Below are experts of layer 7 (counted from 0) of a mixture-of-experts language model. Rows are named router (the router's row for the expert), up (a neuron's input weights, with its number) and show model dimensions 64-127. Each number is 500 + 25 x the weight over its row's rms, rounded and kept within 0 to 999. Numbers have three digits each.
After each expert's rows: a language model's description of what the expert responds to. This comes from a sample of Wikipedia text that the model never trained on.

# expert 17
router:486447476501509526515531489497488481538523464540489477465516475544476460485538522507493525510510464514478525482471504505472461486478479480519533514461500534489471510507506509534509521553515531
up0:502493480511477496477519519437510487507475515506487501495506501492535484506509466488475484503520539541450449495511510502484527567495496509487523513511513516450496445484496486497500495466477498
up1:492475572541543487545493476463547471516484502487524495515510502477507447496524468521508524484483505539484487490498505500470482506462529499483493476511470521504486426516558539515495511496463478
up2:518504510483449499454486453538523502506509521489479487502506509503513466524484499516477525490498491497502501548491503521487546498499465519485466471507464512486514482492478523491554471526444502
Description: Digits in numbers. Single digits completing years, dates, times and measurements, especially final digits after preceding digits, e.g. "189|8", "195|1", plus century, million.

# expert 36
router:484458466506516519471485508496513507528529487501497484521493485483497527505482486500547500493565473498503561487481524515459508483474472518498467523489530468496476475485493487545500497516524513
up0:525535462458484428471535528516475471540499516545503471506492492545507488541542498494493462499539516509499512538532469484491483514500501490453502508480507572473507525522488494487497520444470512
up1:516523477466483456512484475495474459480510470501512489510515590472514514521496488538494499505475496521496493474476522458502496493485519519461477509514509516480518494485523506502531474469496508
up2:523545499491522495483479470449517535482508525458480506467507466482530518547473490468527482524531467515473484505506541483487536497534505536452507526489505436501537513538457480504490554494492459
Description: Final name pieces. Last pieces of split words, mostly place and personal names, especially s, son, ton, bury, chester, as in Hom-s, Hick-s, Patterson's.

# expert 37
router:480561485525507533492525474519500517506552469502480447491520510522477491498504526539463500476522503499508543532462504511467462490492492494549482522489539444482481512456494486534523496530537515
up0:528523493508509477506502472502503484477501513493536485496530490531505476522496440513524496492539486522511465493484513465452508504503546506510515521540454496532479525503474529494494478497540454
up1:479520464510524475475478498464511512461514555519496502513503447506516496530517515479494514541462510539460499511509516489479520480556562484514459500548502494497471487457505496476474494498490498
up2:516517551486454478545499498470495495488508500478504494479477492474492550531557513461441489522511501525487450452506502480488516519469537568498471549491448494538519520513514506492485498519450508
Description: Line breaks in lists. Line-break tokens ending list items, headings, match results and table rows, such as after a book year or before a == heading.

# expert 59
router:486491436463503523475525500499491471523478485491497517535556492524512503520482523487530515497476506502530507516448478476464491489502464502533542518478518583525483526430538510518514532493506513
up0:516497490503498501475494517465535472497519530497522505459503529476558480468450501503529428483476500513533492528513449523467491501544484544500518490550471507543477467502468503506543524498501502
up1:508530492471473489535503486468530490508508523502525534499489474530496461502511486487489425481553522484490483471526536517525511519506518534481497502485467500446501446516504483493483486506494516
up2:479496510503475485493525490472536471548522505487507531516506534483535517482540484495485491513542454524539510514506467481501464481486490506521529511518445520514492462506470503512518534494515476
Description: Time words and compound spaces. Spaces before a compound's second word or a following number, plus time nouns and particles like months, weeks, year, up, down.

# expert 38
router:506490512488466513494523508518497532521513488552475489526508496521495518489485525492540536488509539458519518521483489473467540457493454474530510532462540481461513513486528511507495496529555519
up0:469541516456522486565479454522491461477455471520521491489497481456472488510487473514523486526509494546519489454504490508518519470490523514514512526474532509494486471466550526511491520534512469
up1:532543470502506432516496519466494511452485516503494514468518533546500501506464496508541489502496503479472493487525491488501549521556501531453474518535491486491533532512510505475467493470490489
up2:498493509536483446566526505525516517461495480502512561528429491503494499480501498527519496506503486495515506516521547497520464497475563542469517514475493505517522480537529493491551514514509511
Description: Sentence-final periods. Periods ending sentences and abbreviations, especially U.S. and initials, plus prefixes like re and de starting words.

# expert 21
router:478484457480502537503529533521524556505514472521498522507485461542495498502476505516487522494535518467505520475474509487479512500489465506513486493510500484464481505498497487523529494548476523
up0:506487499476568493522525495514496531498481499480538509485473504449495501458553548488546472542483460561492510515517482480485525529477476545493490529471480448533474494518519517500519465507498465
up1:506517491505510490460502537496524541500465522480537534505517469530532473514503510504517433551535456492526484496534522509469452506517533507496458465465488528479525524525484481488474476488454499
up2:492495493521515465469479532466511518453480491507505534493464481540492491491492514508509429491526514490483503506514538518489520528494507498488465527515466525491505525477545501493484553483455489
Description: Articles, pronouns, dates. Articles and pronouns after prepositions (the, this, which, he) and digits of years in dates; also pieces after capitalized In, e.g. In-side.

# expert 46
router:484477514499478535494535536496469510522538479541494489483528462511473510503509536509485501507490538495511527477497506499474452490477471491553518502452520514463470517506487495518489472540542505
up0:506531517515500491530509466507504509501451492465543507506505500490508512540479470513516492524514499545479474502539502582468483504514556511495459477487454481489521477467534532465506478489534460
up1:520494499489491471474455474470531535455498532487549518501500533474504522508516503493488473509498522483460464527470515487506487526494526503477488488521492482468493548534512509504529477498487465
up2:506610477525490498502488472442490516512517511516496477503539466496472462490489468515536498509462528524486486489500478524472514529506564479515500522490539494498461511527542489480493506499524528
Description: List numbers, infobox labels. Digits in list numbering and years, by after Preceded or Succeeded, and infobox field labels like Label, Country, Website.

# expert 32
router:486527497472564499462484471544497477506491492512511474560478497535481506505541498523444490466500486480516504521491471509457515445499502480507524447476497598474533497495509488525519525512533503
up0:499435538523535462516505523479459491479493501537512493503465559484491473545489489484498491523505452468485507538506517549484478506499500513498530486469443505494540517512504509519484474533466486
up1:512483567538514482511485502487464503500472463486500494533451500484482465523498496517485515476502574527549453505495539497520489507532494468477516513508463517463467507542512507494540520529511521
up2:526488518503539495559493490494463485503483513472515507547517520483489511455468462499478501559471474512510474521545516488522531510434470504495449543487476494531509469489519484481469519508522454
Description: Capitalized name beginnings. Initial capital letter or first syllable of a name, often foreign, after a space, such as Gao G-ang, U-qasha, Fab-ien.

# expert 19
router:476477487495492534473538500529482534522531471539477467529529483530469534491487531526483531483525534473515525500471499475479515469484471474534517517470537494469482516470499488531512497537530531
up0:511510512503527485550513471447468514497466518478472481487491491510552508489484494521502465497514504530530461474526467516494511530490513494483501492514496466514461456527495506456484524453505488
up1:469535533495513472506513500483494507500468547493527499517478529505509481506520508478489500473526503506476460508495533518524526508476512544474512508569449522498513500532451520505486484495482486
up2:487506473500486493465476449522536485542505500493507524518492497450507476482490527497520502484522484523516525529506501516522540511526579513481495499542508508510489498507485563470474454484517478
Description: Digits and function words. Digits within episode numbers, scores, money and ISBNs in tables, such as episode 16 or 30–21, plus running-text words like the, an, help.

# expert 6
router:481469487465496516494522498520499520502517481519465489507552512488494514525463541488524526498498507514465532514499485501518518487497472502531495545479519498468473534482510493540541490545517558
up0:503480503483532497535480508440482477434532501464502522506483506513531517467532495473469506496468495520488508501492488512473528494487495527489459500510469455505529484476531518508522480512498486
up1:479469497487516472498477481524533496464504485479495531459530506466476464489485534472471528537525511513444493510533480482494504505460512535488482521528456542467551496486542543508462486482492512
up2:547484484482477490498499526491518515470494527522477502519515496529570554492469511495509433523500473508479500505489485516488485547561526536496436537518501491498462490489466537446488513498518482
Description: Mid-word suffix pieces. Word-final or inner pieces completing a word after a prefix, such as trip-le, schizo-ph-renia, sign-ing, tackle, often in sports and biography text.

# expert 41
router:456474488495492531471537501530482532514532470529477473522534479529469535488481535527476528480525534469511524498474501482476514470482473475532513512471538494465486514470494491525512495536528531
up0:517528480530532477544504488509471461505460503494513529459466502479525482507516495466466490461525445455462487490529511502502535512494493546487511464521422513553532514490489516498482524481492461
up1:500538499472540489485473478475520515503474500479503529493493513473543495500514492487508487489516438510544493527494521484515532493533516513496463473480483502530453518508505488465532549491532460
up2:522506477500531473494469500514527483491475525519491517503482466453521489488499494508466510478482470520504484488501508519481524515508527509466477528498484472494504482520524532484471464503488471
Description: Cell and line openers. First word of a table cell, list item or name, such as Season, Also, The, It, Later, often after a pipe in filmography tables.

# expert 42
router:497517493485524556496488527524496505523527521535485477461480503545477493475502527495513524489536496467481528524503537499503446505488478484516487509506510480441472462490486483546510491518528524
up0:527520492467556505526495514481523479515413508479537487515449487488522522511492501536559507496471527539486537495473503465463494517494536512484485489506522489474468520538482531498518512510512487
up1:485520529469550487470517551468544451493507530498494527445480529500509482526478571487494508528473485535527497494539519482525464479531518513508498505478475516458510487518463513488481473491493501
up2:515476474470483495523484517496478438515524448501537499474509442543516528505485517502512494510502505523484514519522514458471484510501513514515509501520513511521490514491504489494536481471496501
Description: Prepositions and conjunctions. Function words linking phrases after verbs or nouns: of, to, as, with, for, by, when, where, including, while.

# expert 52
router:485486439524483529466523472492497537488526493555498469496519464553475527454501510529468513472488499484514514508472535490487480488487476465532504521459523533483484517470524504539508483532507527
up0:508498504536512474520504532492551513531473496496496536526514532481482494465468497521515480508512486482434484518489480474495491492543547513476508505514513462526513463505503547495496495500507493
up1:510496482487520483472491524433467492491484517505505504515458498487535522506522515489502492470509489541495484483504527493524521556506530505488484508483485515455503482540563508497472502486474491
up2:509501491518494516496467502446496492495483487518507551502450452502501502460513457482475533495527513561501488462476514447515496498507542477506451555492511560512470517509512559493480502504495488
Description: Digits in statistics. Digits inside large numbers, coordinates and percentages in election tables, census areas and station data, plus unit words like km, Density, UTC.

# expert 1
router:475457491458480518516507488522485529500529495543517467501549489509499516507510530542505514505499487490480543490483483543477514486481468483512483540499543540478493501468505480515518500493545506
up0:527468478472481461508474465540524474528516466538547518515483479492483486535543506493529514528490523535507502495517518527483510523478513476465462500502498489500473475498531555485503477441498477
up1:550475452472455502494488508489487491440497537474473499492510530492528478516514457467491490515491467534517508477525508534530518491515498516473500494512525513512470477554472537465505505516497524
up2:508477507542472475527449481520532443515500496502568493491503546493495472540509521500519516540514497496426506481523479534512507532469520522472459538509478476493524526493528531505537503459488450
Description: Mid-word letter fragments. Short vowel-consonant pieces inside longer words, often after a first syllable, such as ava-il-ability, v-ul-nerable, Ex-tern-al.

# expert 25
router:502469487520487519476501505538547473533510463498484454535497509445485507516497509519509498495471527501493465521506515506501511461472507467513524498499506498462498477488507512483506513518502456
up0:516512527469489493512438459508535465554470506507539524498498512522482492506503525513490505445482460489517495507517489489522463493514544506517512482485480524519515505592536490487550563503471480
up1:510514480474533465520498454492507499471497492523459471505526500515509453516530508503500528476459491538530461480501528511476540522506508487473470520505456507507487448482538502520490536509493513
up2:495502465500504508525504532496498512498471481445488549510492528506531510458512492510526439489452513483495470521533482510455471518497514515466501531500528511517501478484509486457479503482447517
Description: Prepositions after names. Prepositions, conjunctions and table bars right after a proper noun or noun phrase, such as Columbia University in, Rede Globo from, Ramsay then.

# expert 34
router:488408564475503546474546484525497524523513487542511526523503475499489507482485471485473487526491494486506505484510500498503523483473482451519478516480483459496503504477548510537500494504502527
up0:511485530508489511541506537488510482549492521461486523494505517494490449530530524446447488520472472574537491561479485498479528502511481505506510520473512522480473508516483499502487504471505478
up1:532479532441521513471497501516497464524517479515507479520471522474554496488503513457495469465491473541513435498521465495509487482491522493514504471493484519481465514485534534494530494481507493
up2:481503489498482496495489456494518477498435541496537485500499504486487496495498493498461514567550470445511493477508530516538532498509509496478486484500486489533519495482546527495497513482470491
Description: Determiners before noun phrases. Determiners and possessives after prepositions, mostly the, plus The, his, their, its, and adjectives like American, British, young.

# expert 58
router:474490452530469548469532517504482527516524481546503468525536476523455524503491534517499493491502510481508514497489515476489504466497469488527519546487527575449459510447513487532512476522508536
up0:489453485537477455538490506525483513459510496512511513501471482532507517478479550478474456488464490510543498493510527492520533526545515513470491503500487508543509478506496518505449478482488516
up1:507503504523496438483477421524504503519491512465502497495514498470484450511527497512482475497541518542504420468511501464508484508480509521473506518498498504485498462515502513497548527462493516
up2:480492507518473488541503466501501495478494541502513498514496488484533502459486508514537533489485451516490515485502506485503556513496522491495448513525501504516515481472576557489487499505504459
Description: Spaces in table cells. Lone space tokens starting table cells before numbers in election and sports tables, plus header words like Apps, Pld, Elevation, Candidate.

# expert 22
router:467478487494490533471539499527481529520530473533478471530530484530467534492485534524481530482523532473513524500470500478480512469482471473535517516471539488469483514467494489532511495536530531
up0:517502474514505474477465514495526466493473488503515537484513470535485466518513459489541481499537516532505447510513516512527491509477532547472536485494495497501477479491527502474493546481492500
up1:483512517509515470513468516480564506492500498486574560502486447511526501464529488506488479540529503493487473502523519496499488511502506524457513492543487531461495518508508474451511541442503479
up2:554469492456522502530487573498495482462519524452503567499470557495505488486521489480475466478482517476520456495514510496511557536512523489480479524526448479503491503500467534480483522450488469
Description: Sequencing adverbs, award lists. Adverbs like again, also, instead, then after a subject, plus digits, colons and line breaks in award and results lists.

# expert 4
router:464473454502494549503522468535484490473499467477490470534533486486480483504465533506508507497477520472533498518471465495479537487516468522530519510455571561518507538466534473561509497493491520
up0:536520505503465492524482483489492469531439459479512550519505495442495480508504493525524523453506482501478479503500529528506489500484544513476508478465534520478531506492501479515495496453462491
up1:518488476518482502473506488515493494509537483482510487503504479516506484536455513486495500524511498463538492498493521553486482511548495498498485490499517517475488490503527504505525522364498498
up2:499478480498518513534522489485541404489489506505480527496494532517534473468475500477489500519495470489507435504474474497500504497482518533497509452506511497529461497491537499513487540467504515
Description: Articles and determiners. Articles a, an, another and degree or sentence adverbs (not, very, almost, mostly), plus bare spaces mid-clause in prose, e.g. "from a local".

# expert 45
router:469539535507535530514524480545514530502498462473479479482504486481478516528447536479520495495508492456523507483470475461480511475510489527544526488524532526507470513473503477504518476508552523
up0:525449511447540503530482522498512491491486551494532511474499497507518523445494523519545480511527471517499496481519476451511501494500509500476464464501495525516453509511493500494500556490520499
up1:481499535520528482519499484452551510468511510508525533495462476516479517521513533489497468513495480466498511511490522459474480507533548519507520460519504514524550493510522516482473489504493501
up2:501532471472540511494478520517494482552509477463477546471473487504498472450532499527511476533509482521514454534488447466522509485512516492500526454514501515524457532564497495483498496509517511
Description: Section headings, line starts. Line breaks, == heading markers and the first heading word, e.g. Early life, Critical reception, plus opening parentheses and quotes.

# expert 60
router:504526491479538538514532450508510471512489439538475473467510493491473495524480525505533509465486495511525528519470477522498495477516486466519487500485507498489510539466570477540496517511514508
up0:515487549486498453498480482491535495498474489494531515527519515517493456515515488519517483502530513506473502516516548493481469520468530517495524445503489517476477448555506504509524516515518476
up1:538503520528476511520483473496454491541495513506528492523486455521525516511474484465550515448469444474535492492501521476524477496553490479494486473480482508505485530504543504500507539500532483
up2:501537522540510472489502494528508499511529513513488501522504531481491507508522441474475501500513517502510518532484465515501520528514526540500483548509478509537549521456483489488515529491494463
Description: Years and dates. Digits forming years, centuries and dates, like 1920, 2001, 13th century, 30 September 2024, plus number words four, seven.